{"positions": "rope", "init_std_o": 0.0336, "batch_tokens": [32768, 65536, 98304], "doc_mask": false}
Below are experts of layer 3 (counted from 0) of a mixture-of-experts language model. Rows are named router (the router's row for the expert), down (a neuron's output weights, with its number) and show model dimensions 160-319. Each number is 500 + 40 x the weight over its row's rms, rounded and kept within 0 to 999. Numbers have three digits each.
Before each expert's rows: "comes before" lists some tokens at least twice as common just after its tokens as in all text. This comes from a sample of Wikipedia text that the model never trained on. Tokens count by the router's weight.

# expert 45
comes before: ", ", ". ", ": ", "-", "–", "; "
router:448541516536521532510580518541436487485473468449457485527494459497485563441547482443479438438521480517543489465483419446486458480464524480495539526523460503526497560485535429548484543450448498527569509424459489413486503404459462512519518461499516504437533479450543517528408459480454479532453559493474442460481557529460521517536510490511525500534546480537569438546495560481500464513513439466563485490452486483488481541498550487446514520427579513458512492440511491553523467533491559
down2:449483546484499469517461520426548492518551600528487472480512498537518475505542512539508471559470497503569496530515471483447549484477535518583481514548409501514496530516486471441559518479506536464565507507532563543471455546492515489455503535485448487529460458513454493484465511554505525502531480435506393491464497525525430425454572497480500507542504414597496528439497461563474488519512490516563448413551491502580545439515504497508524563497513463514468501527500391473466449478506538
down3:478438504483508422518491509450504469437543528487507468473516460432560512500411514503537520501550481617484452470491538547536499464565562544450484529430361456439536427519536463493524544516485519556504545537552497557567509537547476589504446567487435563529463535512474476523500517442461529498476497501519495531470477491492493502472509521523510509557536516506505492514518549542501475523447497499455525427483496498502566533499522489484510471477508565512469482456520504461490562530477549
down4:530492480519481521568508413551522433550536471528460496526504494498493498478526553519550538496548531494506597521456506492464523530491510546526485510503563499432456543460555542467456487491448470504549425407515517552507507563574499577513475607496518454535527524443471567487512567483442604535560559472510533497515450501534548539464448476491433542488487460562501532516452456534461456502458530481485494470521494552537456490454524558436483560562569508502471494457461524475439493574481469
down5:579496510514515514433511459524536473568453546496447512531561462486542484529524531409428499515432528526474436466548528479495553537518444523488477518527498512431488545530497502576494530495563539488404484487494506490468430511460576485524428543508553452503515444496467520487517516434453502527540505482404587521463474506495414558465537507472493476435497453512429464552439516481467477454513480515444521508489464469432576497462509449504506490505507479495472527545445503481493538523521429
down6:522569513440528507466564502550543441470497417397551558453484506477514527569492476493408567507525448564421497560495538478474489446558474473482464474516454469503482493467497442534540538497496463467426452502469475465536467480448467529479403567512527466498470485515514495427439476464537470517506522548536542540488461509545508545466452457572521507522510499408504563431505529471624490575476495500536520532519537421522527407510424451504469546476554474557476511517447497471504508506492506
down7:487471439532443475508551485562556471512487564536488553497589487576519507510521467442461476504534483434510548521505561457451578548483546439517502484491531497527518467572577462468578460511546467555538452522470531506480503525499520488498479499528552430550527460483450492524511483465463496492556467498513514519568478503477473472549459558507506516495475538472476464458393465537500482432545522552450515508441512517518455509540538455541556498521431512542457481534466468492510554462489503
down8:491520499542457511534529515445500520451523448461471490451501533438442486548496525493429530491538476473546479532497444474514535506488543421535500534497592518533475466542514508376562505512521483474491470521471494485443519482486478439529505470550471461491568504535507532470479516532564516452406525486441483426466548513506468474484571502441511527537447449605516543547526449421583459530547545505441523499466491482559535453490563493530535481489624541525477457535573450510467484515529548
down9:543534481524545480427414450555555478555517467418535377450496504573522523532521407462473553414531413544445490530453469451474515458500444519490492532503499553485532518495495484498527464486555551540518502477547535459571488409500425481489481519520565486443474537459487549446477572464490483448556521528463450419495486511533493493535548470594520493412498509542461514482509502532434507438491504550511461417482463472517431560602481523521521545516599503504555534528483484422579449490484546
down10:507544480496477490430469484471552519518448488514505501489461508477437481531465547496512538489503562450515492476498484473492489470456535458489427525478515474455504509511479476485512504552481491521533498544496486526511492463505505474488482439474530470487503418577538441428488584477511580502563532466455488447507562512510521531481572491490429460547483502458514460504452538532530477462446582508437477472442545536501532472481556454541570404572452560415473466458500531508408472469445529
down11:459524467527526507461498534513475557451576447445438468472451508454462512456509433522536497443469488494520454507512507535519497495479470533436527455441486472506492468567545521462466496437498551526530494471499441491462508496496442524453510489524434499463520520545463430518461590493487459532491479561439523479559482438535482505474471461425497479504528582532504513509483455436397523501523499481514461574492532410524503533516437515506444478422571450456523458560477491467447530495489444
down12:469530492518529504571574552534492450468491499506578446494500483442468492463512570420440547402509455480522509544534470477478539461469468472476437445513509545554478510555477558429563425527451465489496496516481490463464583530537444490508556421508498580526480549567557539466453460516588497509506503506510533544486498545473525519492503452507535469495528474472516456534527473573484502496521519474500463516510479509523548550480473493571487528518442557487525430428529456519543562539514467
down13:491480453422485494535500541530513442463484479528521485512440539458419469543545556453509455433521520455373503518392522500527510489569493512502432517542488537500469455476538423530510493483524442553519557450432457469458481527510549472503554510443534537503429484527509540471445502492534492474440506422520519570442500438428526490476571540560474473515532490496536501487532535441506491607452533465496481499538508479530476538478490506519556570511535545533561495528558501533568485550505492
down14:487568450479450492440490425469511512578540495523462540429563550565424509568523472434440489465448551544388463531536568509511425605555543524486500519469464496471493483488432517514552518447537558523522472450574539512501529545514555512484410539450498426526556563527433476546538478499452476474533457514504441444560432517491495540539480454552474525471448491469522500462521447498476474470507454537494537535459560492483456492517519523496511454493473485458472519489475481454450514469521495
down15:465483496417487490579456423532416497471456517503436483483476570505560502501531456526470543520525455458495511548493476541469490405537481442473557500502519536510432513508438524495510485537526517480451507490432475475510516520517352423509508520413539507464549493516492432422524471524551428536453535509528494523492497503581494510523523472497510540534509494511529635464499515481447507441541506465549534425511444478496550529534539473456503582494468477521461462497536530402525510552504464
down16:469443554480525492553470535466480498474524542536470482461499469506505449499448466483490521467508593449475538519579479466521510470463479518523535557575437544517443470505436508487474502492435402489489465501406491518489446476449548497452537443571535556541577484469471485483433458448515574484398567553456430523520485541434503469559502540425515410534532512506486546590500444498503468538444531503509533538512526439476460499436527491583576491545492508487489546502518503568505463502496452
down17:510595527492561464523472456466466462557526513503478486509517523526517505511522537516483516502530477488417542493468448491553543516480446457468509552501558530431572505520538522554463578511466481501532513484509467482508486568494490508527560481479461511486492462464527525460520494466551487498522469546465526536540519517551574475481576498518469516500493522533494503486442476503511525536467492500493507494520457486533506467569444520490449459510470558493488448534474585463495500512560524
down18:565499446538513512498479534506453449542471472491517533461452514480478525477474565537473597528552465530500507476514434470479460469437473506561467482540502520513468555449459514477532484533441521533498558478465571513456468588454476517476475454482471569534434429464452529558515452490480466421547498462521445592498498491483502510556501499499500432513545501483548440532518478476417529505460439456542543498515501462477525528603466445444534502426455529475524466487489503479513507502435528
down19:488454475542469463505433490486512471442430482584443465461490516510518513546413486520504514421537555506541575460544436551510418438494493529498538506503546518430477487567450535472481503517471469536475493539429511466553523493477582471531545502496464506515470465518588489462513522522492408541507518583470521484525493518521508485480468563494501487489555483471579501457419500452474481498463495459408486510517510467504447517500496512524591522499462419520478583542563476462534558565553527
down20:485497510476487508499516538491504467529515479513507528489584509481533489519463427517502419517409568475476502547451481512528541477543537459417435508481586493536500536559517520530524504460477440463507517490486456553547484578445489531490404473550469502514504462447607490431526500404527594491503479474566499403538559462444530489513421451484449510559452566543492495530531436493510476474537449502483573480479439524558551492462507500527510499507467541481521529514463416455512542510487494
down21:462522469507505524512495500568540428539525487517533468462482480500515450581503450501525517552497497507530521510531531465460496429537602487497501422526503488464497506493426577529471573541540566507465531479499465491529559464489448430481523473465483422417568515522424499515501553474433504555417482487529566446522500567520449459484507576511489535497595472474441492512477433415566461557542497526478534520500509559529519542478520473488590381613488458439538534509529561496529448547531503
down22:541458572474525488550510491477527442496432504486495467525537479486467482575437460510452521535523505511534483494479464543423465494486471496444568467513515526489533519446505510585549492512541567546479504488533545453552603496559533511522503587512550515475495463568468568434577499505461471526527519477499525544486491580495489556599558513520451524466473475500519468516458436543512484476492493526469566610522509511521557507461431497496488482599502469520473521476486490566457436529406522
down23:545542496527490548522482458496493469541470476421458488498450443510439505537491558502474381520504537494498490487519501506515483580407469564495457484404479507511494524502471453471472515483537531470537469533499526504437555574517534482489498485512538543553487527453474430537564507448423556472504506451527453452539505562525474534429526435439608597480480435530526470506493472528438521563464506529504428403478534489494485546457560499517504501508568519476546529499448604494508468518479527
down24:555547453551494438480472583474487502460503560494475434469545488560532504534467428549532455458503598495507460549408564540486475604401536571512436485502510511577580499555476441488480447526605401552545449514440492499445574514516449540496458532541458535479487513466467439554458502462513480507481542514459512503513560541515471485519476523542474500556525488511516467548559490486538496501485522446457519493473509445544500532597458488520494492530470560517532526495534506503481490474519524
down25:566518523561536519501534505547533493483542459473537438535551533495544458406486487523447569532547570450436474495490529503504418576501537559563518509503482462541536476528509431522540453538435474519503474474531548477494486570542503548470426471480469537491503486512480467519452537430525537529487504505505510492487420464479464536471505486494489510549510515469527455493482516504468479452502510468527547494441490483509497513508497507456445550519535555480517496460451479559512424542499537
down26:488474478529490525439508456520499517479489490542539492435491481529580446470551483483501508552430456502543433527505492565495542440515545375448391415393423489453501489539521519464459448590585492435518524542506465524456516451449536493479474455589546496513537544505450518517458569545531502486549508482518515609451489463567500480531507481473508491536554560494560522504435518575486445522432493467506462509576484442507556511537536505471468479546450495452464371546494558512479479470490445
down27:458544491415526507478472553505504514464472473523426485485468476447537524521497539552500509492458419432525555513448518526527538459553503487473489460538432497460522484586537536503509511483499484410483550539474530484448466450505539500501506498437497452562477467536546435479465548519514475496478488540485526509496480497490497474461488538513489462497511458384538506486431478547521605529487517560487537504445549540488464575523488518500492493520456514574477521528532437506472490496534483
down28:522494482518546510428509533496449491435541469446506489474472460451491500448479433489469515479479615543432538467475537562484492544484500469504503488521546541492560557493514534514595569535545484532515488532448526451471492486501499521426516542467483537469454505465579549469457517529488500433543573434526538540521436455558597512471447511493467386528469463482469566570518563508529479481440535502488554531443531461511512510540534491477518449519478496520449550559491536543472519529517502
down29:567529500479457522561503523486470477511573493483442460449460479443464521535506457499524480511476514458426547380436510557539478482483496460542472401459474494482479499508432547553453582505462455466489535504460484473578513500463531460516498474487425425580523465488503501492465450515492514501482485483471436450491540514503492600522526451520503441511536513479588492421513545429608460506473481419490452448463518500522526467451450496463490446540501456532436523549554532556467465517502426

# expert 54
comes before: ", ", "\n", ") ", ")", "/ ", "–"
router:523534474540511548461505546507471451473464464441501563539517525461492500508473453421505462472480546457449481517564489436521551469535450491543546544444459540513519554531471489468529487497473401425504511461549505555491576499509460502456562452503507465470514465476459566436453500467556529480489522510570474553494413525516503562474454564546497532419500521561572550483459520495460520542532538556523489447571421513489507530423470469449421440449520440500496510472509549486456485565579572
down1:490462493520560527570470462510473533467544523508498540449515455528476500512527522530491498477528454482490492467474508481481523396494546495486544521602537492498569525465526577569546425555457533523504437553459543494504575448472498499484573474536451551562426535572552579409474556572494467424414461495494524572545373449506546520513538559541516514499455497466492545504532483489496516505494490508482517521458534538520516482515483444495555482498513489472462540414476492498533445531432497
down2:488559536484495430512558555478432506472512549501466444513517443607484429532450502565515472445519490470437428496505459549435524508480528548502398480532490501516471436514508494487511477489510481517467566466484475456541574524534487575497564501482511435438425609505492535481491475473421480507508497531491442499597429491510546374413446500483511435523497590515491493476520478556518526474431467546507496539463462456427515439571464486520484490456503515524495556465481544544382461534512489
down3:553496486503485524510478475500569558559485482492520423445478472570522489507548420512547509489508457517508484473498497533551530578507500494448533489534563525531531506487437462563470477559504468415498484507495521502463535460535536510457534451556511474480510476550477526470496476487503485428488528444413485526464476428528474473517551528525536496475522549542518498543546457509534495533502512474501552509523473520590505546494494461543492455509495537552572536594489506413489575491579473
down4:430524488482479543464488460467540577512433520553498521522579466455506460511464491511472446506581533540469463496454445506487548425537532569567513550452499487487466559475586517543469512513541509457502460436569428534496494475486578564505472469546450456532510498506458381505480561538523433538579450451481520517512487529520495528490559533542482502463447503521552515517541468540532485521490470534530462452544459500533562489490525438510454514441548562524461499453576471514516472474511530
down5:495480522530529486509530475499490520446528480510598432515536444509440578491537522559534518531528470502543523499495510476489499478492520518479510492447500506491507459477506535495499504446511538477533438529499500518492551546486505543534524484402503435494483506557459432565538464472484499549526488455512420439445495575507544398464575524550536555474523529422511530490430544497478552466524527476462519570442468458561485442505533504484474527513409471509483546448569508452502464463501459
down6:528545540501475495528480580479479555560517469503537449493533489533537535569509474537504489599447454594508505524474491583516487485520532544414451466500537509477450513478526467528556527522459556532549529479436508531496463531522496476472465526493463494506534514490443464607497503515563542495439538521557553533481437358499466424486502497519473438603448506435543517485539554554533517490493435508506462543476524557464474441507509474463436535492483530559447514461494485533467508457512466
down7:504557511503465531515589486427499461484508538458486443623574524553440518529459507505494517421420500472584366520420469501442483470462542434476521502477512496473454498553455578524547518538570490499461518536510512521479564579566493542479473482551510506463412463534464479478518535528510565467493492477467500491511451536490492438572500494421449517536481562487575409538454487487463539478531483530474526497439528501475592471548476536545513395503537542532503525458519520491536455410517440
down8:472531532455502505538487479518496518502491475480464466537426520533447465431500494515568466515493523442482511502562499481541485418447505530441529495541523501497394481502521443520513536420541421441451511463483455481462498559524539504438489525532441618402521510488476493557486491477540473494534483515535514514492485518477451544392505507444465442457526418514531490502487549548509495488447565474478537571540551523508602524536495483482461468593440457565518497479508434542501474515527536
down9:516530535395533496436487500540482452505581463467487507557534491493455454553528500479525509448481414465477500467473552544503553444504516515523461571529537505457524478466540571498482571489536437462445536541535423497524470483457452565460467519535478574442507580545475488472535455459488520475468444483513523612490507626483563532546527534565522519463473531501498478541505548547510535485482498469464494563522495521458575537510421437560489467513500543512522485550534499550517523520514471
down10:552479606518534553492543527486508552526501517523447496480548524589463540502528493512491478489504413437544534501471549484499504488472449509442497469474524510464459535508500546519509555518426523513488543433538499489536418498431545501484487557526508525534474429493523524614480457472521492548534470540448475487523519503514463488586498571428440540472440495465516499472513557451480445451580495508485506520520463498507556500514481450522521552422532505533478522507538545526508552527541514
down11:481441550508498519447500478567546476408558499552482447519487514552462475511536463463531496550417419536494512468480462499558456535436519454483534458526402494464429443555459513570534473477510536467465557471487521476546517552565476425414513504469489511530486547431498448526444516517493523524436505481433448470539519492438496521547491521567521474476581530586526509483492532540549504498508471538426433511563518539495513435474470465493480539504523514498476462453503495515516435539479438
down12:525525525467525460594524483519518544571422547439493503528469525507553426491539569568490564538472505474516465512514517554462488486495470490499491477530462494555476503533459472544566509534486610481550519538525607522562483552489471490445424504470475489446564491454450530451489470476516560548490560488447461504522488426525504507485536482464471571572509477508525535443502507425517497464490566549446472493502448448506465465505450506543565496400569527503542493511452519506477473514491492
down13:533432526475509540488483492472586499424493563477495513500415512491519447502439456564475506522516512503513465543537484471411475408512495449565495477512506494563471510579554517522440514443501417450554512526501480515501536546509531498515509475473465543483449569515444481513451519516535554484532520494506491513517460527483500525499486455517511559472455494487560504549533481466504555493454496564524504605462554461463451587486476528508586583516503490478530455474534449517538554514481493
down14:510485465505475564513420528484548490447530472487481490536450465462562562476487522540503583519441516524499444504532514439513465484467431538501509465391467478441521527470521428519465492511517487485482535513467510493505498509559534441398501541486483514431506473504528585457508450530544457454455597439481524532508476514486478521451493490546519518558472474545513399482452481494532526488523651493405490450509532506465580394482487522586437491507510446550539512533531453487494491506514470
down15:511590490560518488505442464521459585455503498559462483461524507536549519449602480527529386540550414558482499525564441507530475549491469475525499512508553491507465492432548486579365489566555516508453508457488500497443569453518597496521529489467460552449476478513480566643523411479468539553509509480483482522491419485514484460472469535595534497498471520546562488462469513548523463437534541506565482460532514438451490460510498480481444510538434407463531599518535455527466474481482506
down16:550471538497525501513592465486501500554525515519540553463435540588450558510477482427455552482497429572503460470497496498543479502509546501480471423427479548459530483479568524492536567477489495509482532506496542451484556491529467499582518515490513450460555531459473531489522496495456433486476558475506454505507490557517479518553493482520497523508463523408513476466433515452489555497543473483533432438492538491486482582464555529554537458509506502481590479553486525500511527435501569
down17:495527481553574548485482440485510496436438464418527519494534454413475523529545486417515502441481417528498496463486469467506502569522474530492515536499440504562527434488482588530427511498567548569524432430487412484570469489535432526526419489495562526447528490470575529537515464479507466480496546504533546554527445477499484464456501454534525508512464508469472506471507555461388483496574544519560506472516577436426472487507443532535487534455447531495409468491523527442555417516513496
down18:563560540484485500548519522514472550558439469569485491461450479525563518504493495498598455501460516545502504480486581469457512478518528559542516544503513473507525452458497565529490507455490500503517525526463518526428514507506513514534520526475488477542489517460439429518481554489488542540611523587537597482503567495514549526514471525551495473456528420574502533502456464488428473443446552512524516483488545457537511534532450631546471469544527497397471493485480502552533490502443505
down19:490454542500468436476474402496461461570478506499537537576538558508566493505552558547515554531463474556473464513486520501468498577461472507550455501454474495568493515433462469476428542481519516514557476500473560512504496473452524467448453569464536485462507559466493522540540475452481488522509554490548536448486545446548495531527510504528399592552502479510518486521546509479462524414518542522446470424527422461494498499462536517508584526450539485524494527432426451552488490597550477
down20:453505565515457462532556468542517521527529477482501490470458569468513517517472524509510525622493489517441469546523566528438485523539528457454401502499537506451510445516576485404511524503494544445510518529457445495507474508461459476491480454495544523473434529538499505507467444470546512586493458466501433440583592464431472477470536525520458508492493429517545546433575473506406451503527523543558462508504514505518546532444518486502538544446552528465429432439506485503458563465510458
down21:521510451489535533492494499476521533509573521473484387500518446474517483470566419553536526562548436507592481502506466533478492542543533550474447459603592485515477517447514543479475456513450508491458513485490485502458571509530444555532486515505496533569507483542577490524572512496431430475492481487514604469509437580499531538419481486504526477427505481523458445507522471533540522507502541534447494394472477515518528524463495497440444500512446500576525481493513474496402452473537485
down22:556475493537498461440507490479506497492585565451544435449538556479583504478473563406479439493529456497438464423495588491567444513485531543484518487471485488525508469498505526511521477499532532512517495454491533452524474447476466513482507493542504489461580466443455508559554452470509512496472486409545512470523507467458576444476497487467462500473506542560432440495533510563491480468492504451447477478507475459503523471439483521520380428499523489528496513577494525528552515507547444
down23:525533450515554443498502478561507499532562544510509521467434478487440478563425527479468519499432525513552452548444536552476465433480494537555581529467432532561612473546469462426499583509523486478483452588541566469491496470513547545499510504456515507441501543561546465434515600414503527529509495481465495540485521520534495471551500494454542493430515473432459533512433531563506514537445551543436500459479538514518518540504550569482485490509559582503528465518487447502409485544493434
down24:531463489461426517479571503456524471455545543499523529472530534503489500516522465555505513488504444512477496452484539426509500495515553562539444468475426505571487496476401393493541448512529453494523470473498521518539524505499531510559510479463493502544435547549489557473537539496522486491528569495467433522516458469476486508525453452506437455538455503514496517547582546517488475456472540456488550481512453463489384541484527473504548500525556567478567466474516474440533418545504451
down25:541484423555522512470469477543467540480473485484591518529570461527453500496501486460464449568534519532438419554505447491517555582483532480560436505548567482569460503503508502491512449522534460453500520500538487458508553517460525462547524560525534469473484491505487449570490559558500513443492429468494528467504472545449506485492545485530547559520425495473554464422514531484453489539478560534491507474386506414427488526487571445503447541582528466518526490481519454537402479512493489
down26:500453474545478538536512455566548572502444486450521496462498444501454533526489579524482470474563427464499530540476484450430525476465453481519523457482573515516505581514496542482460355501509537590502490457494555456467545457520556489489500420606551479489541534498418532510489494592517452527499456467495591500459476539537552532600525531523488508501554460510539454475496474500551507487549530503576422484470486595513502543530502470508511471513491492517533477452525533520544573496497490
down27:518487527507519501502519523492520491489458460442516417593534494476474512499497589526443447473538530575441509489519477477461598534531459519473425477525584494463511458497480477520526518523468565459498449455498545491515416557506493488478476410455431580437485558457503473514524443467416463529521538517565493456546476438482531489512462534569513530603451501511480478483473498520540496494525522525458498485499458453467483507508573470469476509534524520588529484579550456487430493448485504
down28:556446459494514472453574492500488507550524564458462526542488471476496524507498497488467474528453502478454524494437529517510459539480600470487528474488522497470453497450456481565495460493532494607498462527436524490539458566548412529540456539441417463434522517532537433500480471464509556454455546523569474580553489509527459464502500592554437467509575516536410553553495555473437517493468601498416562515475519485490473526545498489512525502458485465540489505479454513446501504428512563

# expert 22
comes before: ", ", "\n", ". ", ": ", "-", "\" "
router:502532451526538480480476503454485546514566546484493540512466507464541457544451515486433483517522503484524546489477485495500430502469577502492560540443444454476538503554450509513567511487497577518464502482504486460548531477471507525495504407539476533543451529498479489438528485464482572606508526518485531513528466439532535552467451564524476490562475543517485510464482455520461491541435502467578499573560446479491441546517502433485570485503510495483503486490497500500576525469513499
down1:488439502482549398490466585554539479478527402494532528528522491430472493562519509480502470503497544492507514453456559467479446441547466463441498513539452511441452500531473543516505591467513533446457490459512500519451434528525495523511522563607578468416500565498455556471467492509532483461435559515459492499513522495474454465440412482544467505495527507515507501513517521559586479489477546491445564499492500469409484535506443499469444488562511587478437505535500498543564474514512500
down2:476507530510489466458558487483539509503545465462538506545496473542523488544474510469439508502577501624577485545455597529438518449559492482441530502520470501506541476498419463433435509491465511558500454446507510474535513509482519506468534536549525508546494528428506558476491458445493473542504573468549539550598522481549579507498502518491478452404525510512496511493525605568451465486509547573476524498464536510445490547469485510518471502498455481417512550537457407480463494507494526
down3:531435512543502522538486452518483502478507485491504467511423477553493511485517531526511468475440458490530474531493493509426479521443446483536459526444507468452456489436480451483577480577458568519471532543549497516474518470501478554522475529527470532521583468555522467491458473509523554499520456560447499523534505491444538463532537454525514454499508547462531562551472472530474495428595520507529530470497511497468496555583464480476541450496450555535504453531563528507541545450472542
down4:447508444474529520500489553458491497467526475468483424539568489520548478518455495537545486561438476510524492575413471548465536506456521514541549533558461510544474639510552489430474455495475560503453473541502549521503566456433547479560512518568490514528418469403499511413523517514483536521409527536454466539505545519553501413375483517530469496460550512505494497520457497468456499491531494505485481450511542535510556487504487531494475479473513565472558481470513528574519501443505522
down5:509489497575517453455434539496461500459559509551434544484440491519449501519533554485519577522514532449506505541411529564406439491552534527434491541489480479472489493551427543496499493473493553489546581536548442514540521481467536532469500476541445558488410474457477447482441614426498505530467501525511474461474516489525524491463571586566540578452508466509473550506499517515532561531491515499486443457600520480440505514500469526515557455533527552509497496513461440510523501477495472
down6:534495566569491471437532491508508468574438491450466496576557488532530485530440467537474521450531504444439518515463489487486518518607497460507510496411544504499542511514504452448489524428537473543421465482493526496555518497507459522526527527499483483438493538467522495564423545476425539485460529425485513487453485562590485504523474444504494538459530474432511465496521483526473521421491520526483498480461551524498499446417455444554550553545541454515467414514477543526525536528527483
down7:482451518548524479503610498516489479541479460517465445464562505430545507476485558516547485490521486530471468503458527532479471484536547471514500485566538462535484463558502479533484441540444486501491493565477512506512525434492498512500470428476509527512495417493489480486524538462517532509516426474543528529413488451480481412432499483449549471478413475505458617534577481509456491574520464500446455514593536497514521486506503476506495432531525495526487511500515552565413362505483529
down8:567473545494496487534530470549464512502544569522375479539474524499540536540520478520468611556465577469495454508519481498473583466498510477493486535454632509499446564510465557468535503505514579480500510484568556472532479457454514548523524577546469515470538465481435529573527532489447483473463503482501517458488511537540485554509530477458501544491497436485580460482435539469484545454466460574555452478419497521526508538518506422557463538476513467496548518481471508531515539411456496
down9:506489555437488481516478434511476535538455477466496561502503563451458530498502524490444522484532568481525518437495499514548542540471503451469435464429533513550534491476429491572537382569492483461561495527483505464472548531466489559499489568485552519548565474463468504484561428508538450523491464503540489451527507483448527536417505588552422457529465480501455509568567477526495460496542440502437457549560513540571416512490453482455440469460462536513502531502539511480516581582538504
down10:464507512564594503403470470520429484581521486528441372426508524503508451465384509441445521470517548483489505457432513583504492522477531561535441503533536506538517521500509480457449415491577560504502530509575438459569511522477419475451520527525433564473509512453485496495482507512527516473481499563492594602422594458479505439497519511532484469484551487525440477508544467464495534551515530446513505519449538545580411574543504571517485464515579546493521468495510513492487517480534520
down11:501519480513507541536428483495500459534444447501534559488477459539609475516560449479494528545462410569522519555486466526589488501536452470571482509602523492545577512428495489549403555527456494561561473485503505571478531574512477459512498461426590548488515467492513490468452486487481490487500537595487480489480564486509494505517512453488505499448480544421549535521467498428496517484533513428537468511453509503457506490453520480438553469419471447515476481517422477552508542512449503
down12:450536453522466505532452517516501581481507544502518480524524417507531511467489525461517473435479383465459489499562524479579445457535460516562511541445508473457526470479502543542438509450502507559477554535440561500499502510517515522503413464467450506473490572462519435545488488499511506446528513477547493515465561471436541480580487544486474473529584486498498415493480449455484477477555504465525498487473489528538515462558492503501466497503438488474550540432497482471497467474548493
down13:478469529487497469438502492493484489530538593528544504547497545449459525474565500506484571475524465513476470485467487563445487399456504438458541485469529483502571530494539486498544469474495476515511445418500327505397518519522492495483509489516489475504570505476473501555520567507552488484489528404493527494505454523473463534549549509564507492412447472446575458441445451413482439506508495466582495516497571470454535516514551477494469441520483557604485464545545529500459527474514484
down14:514626502465518455504558494433550483492501540519439538506449499592505448573513513499546495555473539524509492513427523561463484497570502477561438501500475513429484519451460424420524503463468486502509495545459513494529514492527483522452471580509545500523457557534503507513532576481521467489418463496477491452509527441572486456441506502505530472545422478490523560402488576523396512490385461538539534482460550464560456514482507468484479467545513530453545495511507515523491517526474471
down15:541520542554567498491516484546513543489444485449542552513533457476515453522468479538544484485446488536528469501477550562427440558521580510577468524562554501420463489548541487540441551482502490479445483546532494521442453489416499502453483467454521496527505507532609519503518548497511470481479446413444487436568477451515466415464491434511487467482467550523497494576573547416513500525522483476548533462508515520412403540413547510486494446524513456491507429496461467482457567547515478
down16:487510448552496469487506521511491470513472479488480502547489547450461439485441570487544460443525498474486518516462508558445491521522488562446482481416506522557483474514406450493441499601591489504489507523498465505478518485547539462551540510475552561483498490488457496561546510502517466470520409479496506535548491489508489508423574523522539506469435436533547536496524530542505573487456471591506594408520542550461493500503555527468571498522603530572512505494515463511443453465476559
down17:473558551502457497488465493526436475503524447483441505539474481537491456490460443452518488505493526507511477518459515454522568454450443529507461461511494485455405464559498505543519507533464518496562400501506485489547513581493477483472494576574570591569417514517500505468483477485435538427519474539501518501494487466471507492463484529453470509512566527462468458554505452452501480500459544472447486508487469524515513522477548455463444509557517508554512466468555546572431483461503533
down18:479515532562476526562483474454574449486480575565440484528627500485523475498512539464518511509501474570424479507530519467499481524458510502470533541509547505431509449491503509522516492559511558472513439490519517530556517492441561511588495508433556526470578551483594453475461490512535474510456454489483518528466450504540532502550521550511440478477503499434559604554532569518478530534530471458525439544485510504496522541549442460519545459473518545458522488490503450511525548508540618
down19:405540489448504497541503465532461460560574511545471500526517465503563483433512578482483502486501464516527492532531471581523517432473519488597507473496529531555461517467469498552431457558497422536526437574525444499523506492556435457481595499577491522501530507396519545449493518471509565521525531558496491491491469455487458488485525555478477517498451507524489582470571512605485590538450441499485541454488524538482529458480491466518512525521488502478484507528536434501405447505498446
down20:458513514469492500499454528510502466509535492494457453507514511556483459563540532508493497457488526483560461428510455474558525474465438485517544489501533527522585486563493488461518483480533436525524521529509517537547553451401575491506589429480577532479508491474595454471459475546599512500493513531449518530544447476498543506490496457516464508532489501525502511528509517521454546523424482434448503523483528500545495396486479471485461549469500518459520518517440487489491477452514488
down21:439509511476510489520441490431457562506472508535460539536538473513490472463475579482527479449465536515475530451462498524571444531448539479529492475561502514536509479520518577549461492474528569510511532470466519434521476475511467516485507506495435497486581476574461504524449548515493523471520434534482429423518507456511524483583534537509546562487456519503545494599440473402546542558512484515515429539515467554542579495466501500486543525534605460492585486577524514444440473517424467
down22:469441517477460498510552480549520449483484506444489527490396512476496477495504495530548563547517555425493514512585473472431537532505518498467519516484466501506472526542511576511555495537515523504474568569506584398462490489474503508537529484447452478479474590495434505574568516448478496521543479530495439484468497410511471557507452499475514542499511533520532462497521488510540524511461549494379423468492444507416532455536456475517443417531481412557475544490519556454464482495434531
down23:545449463485530548557502578504526504454488519503480562488531463448518540481523499563529487540472525528537503505540511536500489486554448525460436601477486503558588502498561453498525512436516431491532461485461542490439441496509474564504512502524436529503537508484477479463458432507528528458441600513443510459495582478460485550517523520514495451425443457459553472465471508529535456523438460494516532472539473492546501555509577489442499460456537532501490476512533473516501535583518513
down24:460562516440593547447500431491488447457448451474517502524461398543433504454472553516502574497482468549535488492484499593450549555544512519545509563507513482464555487441514479530507522463498541452488545514539562509491478494546463461462475502419495474531521470482552473551498431525491549475543439484479432498514475460563558521544493579478542578484551482486370507501485534472544537491503502519533476511455499524520526486527503512451516581482481465517516475576507500501399421545518479
down25:498529495502557507471541505420461540558455442495421521561555435532488540465487489456518506459495498500498459527461460460565462515538500535479404496361467521474546531498479452431498426459524474426404511481426474529486392470558429492456468524551549453501516430502463510502479476509441461474512574474491522558474573519482523502507546432537556509491464545454558467558472522473416528497479503512540529497504460481569453468497517476541486471494549497508505453517494435527520514436511443
down26:490537426531469489421451438471558504541502478536505499525463509465504518395517441511475494530474463514529481486488601509537475498508573522474552418473514531585552530494461506496488487466474522454523437551443540487553395458462543534498503459447454483495510548541565508511515512546436437530565517534525592504470498449518524468511539485512490491598485483551565482496501458420503538470515518412506551432436491507487423511520611524511496501497468491548406506456517580463549434445505479
down27:479459569424601529514493475549523525465493530483536510462453502495515519529539513458519482492514542525564538584548531531580559497433494540481519436478505519541502486508517508423535455549461536533526500458492501495537505524578521478436565425440497491541535516504520547497560507553532474467456532513492536457502435546473498554530525538535481417549389457492521603454538390529538492452452492521591447495498541470478463478503468495509492492558538509544504410521480542446572540561471480
down28:560519449528484540467500446504458492505460496584561511453588488469455556457505480535458504520517498533465518531524512446430503478486478543535434488513505514427516540453452480557475489532504503526530508496423468492484448492492470495455547464440549481505531527473528494548495532473398544510517500540518402552533472549491460544554484495532461575480485544475533499499495464426469468419552513492489532446549469509530523435444483480552532538565420543481541481550470551512446495432524466